config.toml
d_model = 512
experts_per_token = 2
d_shared_expert = 448
moe_layers = [0, 1, 2, 3, 4, 5, 6, 7, 8, 9]
shared_expert_gate = true
init_std_router = 0.0188
attn_scale = 0.125
tie_embeddings = false
init_std_down = 0.00556
beta2 = 0.99
weight_decay = 0.12
schedule = "wsd"
Below are experts of layer 4 (counted from 0) of a mixture-of-experts language model. Rows are named router (the router's row for the expert) and show model dimensions 256-383. Each number is 50 + 10 x the weight over its row's rms, rounded and kept within 0 to 99.
After each expert's rows: a language model's description of what the expert responds to; "gets" lists some tokens that make up at least twice as much of what it gets as of all text. This comes from a sample of Wikipedia text that the model never trained on. Tokens count by the router's weight.

# expert 5
router:55 42 47 65 42 70 59 27 36 33 60 48 40 47 38 36 62 53 48 42 47 52 50 51 68 56 44 49 49 42 50 38 56 63 45 40 30 50 41 60 23 46 41 45 36 60 52 47 45 35 67 45 35 46 62 51 50 76 31 48 51 49 59 50 74 48 53 52 32 47 46 58 51 58 49 53 59 50 71 46 53 57 39 45 48 43 33 60 67 50 47 60 51 63 64 45 43 54 33 49 55 46 63 45 41 41 48 71 44 30 50 31 41 52 35 44 59 41 42 36 46 34 45 61 54 42 44 54
Year-start pieces 20 and 19 before two-digit endings, plus colons after labels like Species: and With:, and mid-word suffixes.
gets: "20", ":", "19", "s", "es", "′"

# expert 21
router:50 54 71 54 52 42 33 35 60 40 46 54 58 58 72 40 60 40 43 61 65 47 48 60 61 49 57 46 41 59 55 65 61 54 53 66 67 56 27 43 31 54 38 46 50 48 48 26 30 51 43 45 59 36 51 55 69 53 79 44 53 53 40 53 37 55 52 69 49 62 52 48 44 53 40 42 57 39 27 60 42 64 33 50 56 43 29 47 29 37 44 58 57 37 46 40 53 48 68 49 58 54 59 45 42 46 55 57 62 60 65 47 58 45 44 40 65 54 29 35 34 80 45 48 55 37 48 54
Hyphens starting list lines, table pipes, and the word pieces er, ir, ers inside words like shirt, beer, liner.
gets: "-", "|", "er", "ers", "ir", ".\n\n"

# expert 31
router:38 60 46 71 52 47 49 48 55 42 53 46 59 56 43 52 52 38 42 32 56 43 28 52 28 48 57 43 52 41 50 48 54 46 52 34 51 34 39 49 63 42 30 61 50 62 45 47 58 61 47 45 63 58 45 58 37 52 54 49 49 64 48 40 57 35 65 53 40 43 42 57 44 64 61 47 51 51 41 55 47 66 46 57 63 48 53 50 44 62 47 51 63 46 37 60 53 44 48 36 48 61 40 34 56 58 64 42 57 48 43 46 50 81 55 55 67 75 64 58 60 43 46 48 37 51 46 61
Commas and comma-plus-punctuation (),  ",  .,) ending clauses, list items and author names, e.g. "over, there were", "Latour, T."
gets: ",", "),", "\",", ".,", ")", "',"

# expert 3
router:53 56 58 61 37 44 53 56 56 52 46 45 50 54 40 45 55 37 57 59 71 70 57 60 43 37 31 56 48 49 31 46 49 40 40 57 38 39 69 46 60 54 58 51 39 44 58 61 44 34 49 56 42 73 54 53 63 55 52 45 60 42 42 47 61 51 60 52 51 49 55 65 34 58 47 51 69 56 59 51 44 54 43 54 48 64 47 44 48 66 50 51 57 65 51 56 60 51 27 42 70 42 59 51 52 46 54 64 46 45 51 53 57 43 63 44 48 45 44 66 50 61 53 60 62 58 46 56
Colons after infobox labels in biographies and sports seasons (Education:, Spouses:, Occupation:), plus career words like member, attended, professor.
gets: ":", ")", "\n", "\n\n", ".\n\n", "==\n"

# expert 22
router:57 45 40 45 39 35 70 59 50 43 47 57 41 48 57 46 59 46 65 77 48 62 38 43 44 33 52 54 49 49 41 53 56 63 65 53 43 59 68 67 53 55 56 53 59 34 63 48 40 57 49 62 56 61 38 44 56 53 74 53 47 54 54 60 49 54 46 55 60 52 56 57 55 50 51 54 70 63 42 53 48 52 48 40 34 62 54 66 45 46 44 42 59 48 66 38 33 62 47 61 52 45 45 53 55 63 57 50 42 63 54 45 34 41 43 56 45 53 50 50 44 30 53 49 59 61 33 52
Word-internal b or m pieces (les-b-ian, Lis-b-eth, un-m-arried), Slavic name fragments, and the preposition in.
gets: " in", "m", "b", " of", " M", "7"

# expert 15
router:43 47 44 62 44 53 52 37 63 48 63 43 56 48 55 48 33 69 29 60 62 55 52 59 55 35 47 60 53 50 60 45 54 68 50 59 46 38 39 49 45 44 71 64 48 33 52 67 54 62 48 57 51 82 48 37 48 44 60 23 53 39 44 30 62 64 51 49 60 47 32 46 41 64 42 56 53 30 44 36 52 48 42 59 56 46 38 52 57 49 64 40 58 50 52 56 52 58 45 36 59 70 42 52 37 46 49 65 54 35 51 41 59 50 29 71 48 45 39 48 62 68 38 56 44 54 51 51
Copulas and auxiliaries was, is, were, be, been, being, became, often after it, which or he, as in median age was.
gets: " was", " is", " were", " be", " are", " been"

# expert 7
router:51 57 60 43 35 44 36 44 49 71 42 48 47 38 73 48 50 37 41 44 53 66 46 38 47 40 55 64 56 59 49 47 43 45 49 66 59 44 49 50 58 51 62 42 52 45 42 58 92 46 37 58 48 36 69 59 41 64 62 41 35 40 67 49 38 41 56 35 57 45 75 53 40 41 51 43 66 70 71 69 37 41 44 45 49 38 52 50 58 51 48 44 30 42 51 41 64 33 53 48 47 38 50 58 41 36 63 47 55 44 67 52 35 47 52 40 48 63 54 44 63 36 48 47 48 51 41 56
Coordinating conjunctions and possessives such as and, or, but, &, slash, 's, his, their, its, e.g. "Design and description".
gets: " and", "'s", " his", " or", " /", " their"

# expert 1
router:57 44 49 35 36 42 57 24 50 58 46 40 33 49 60 58 48 43 41 57 40 44 65 40 38 66 45 62 61 43 44 57 49 62 40 49 39 49 51 45 54 39 48 51 63 53 36 39 38 49 54 45 45 58 39 51 46 62 44 47 32 46 41 43 62 63 48 50 48 62 40 38 38 35 42 51 54 65 58 72 64 39 48 58 51 49 55 44 60 45 49 33 63 42 47 36 60 59 46 55 38 53 49 45 24 50 56 49 52 51 53 43 43 47 52 48 38 34 43 44 47 64 44 38 45 45 47 45
Semicolons (;, );, ";) in lists and citations, plus middle pieces of names and words after Tr-/Ar-, like Tr-amp, Tr-ask, extrem-ely.
gets: ";", ");", ":", "o", "ine", "al"

# expert 6
router:57 64 48 69 41 51 48 34 48 78 50 49 54 62 37 65 45 44 36 62 51 51 61 36 36 38 32 53 63 43 48 48 52 39 50 65 35 61 49 52 40 56 49 37 45 51 42 35 25 12 41 39 50 45 45 35 60 54 45 39 52 61 33 62 64 51 40 43 51 56 52 51 47 34 53 67 45 49 49 56 69 46 66 55 54 38 56 59 43 43 46 63 44 43 37 55 52 55 42 32 45 43 59 57 51 52 58 41 39 43 36 53 32 47 47 50 63 45 55 54 32 35 55 54 39 60 61 56
Determiners such as the, The, this, these, those, its, his, often after of, in or at, e.g. the first, the same.
gets: " the", " The", "The", " this", "th", "the"

# expert 8
router:41 73 44 41 48 60 43 56 56 47 50 57 67 50 44 35 46 63 53 39 57 38 49 56 46 35 53 54 49 32 49 53 62 45 45 42 53 42 50 46 67 51 57 55 35 42 55 54 25 49 40 58 46 64 52 26 43 55 57 45 50 53 29 51 44 40 61 39 63 53 44 50 55 62 54 40 30 42 55 38 51 43 65 41 39 55 62 50 64 50 56 56 54 58 65 46 45 50 37 48 38 46 46 45 67 54 51 37 41 53 64 71 54 67 51 48 40 53 45 62 53 74 45 55 74 63 46 46
Pipe separators between table cells in sports, election and roster tables, plus semicolons in stat lists and occasional word endings.
gets: " |", "|", ";", "°N", " man", " August"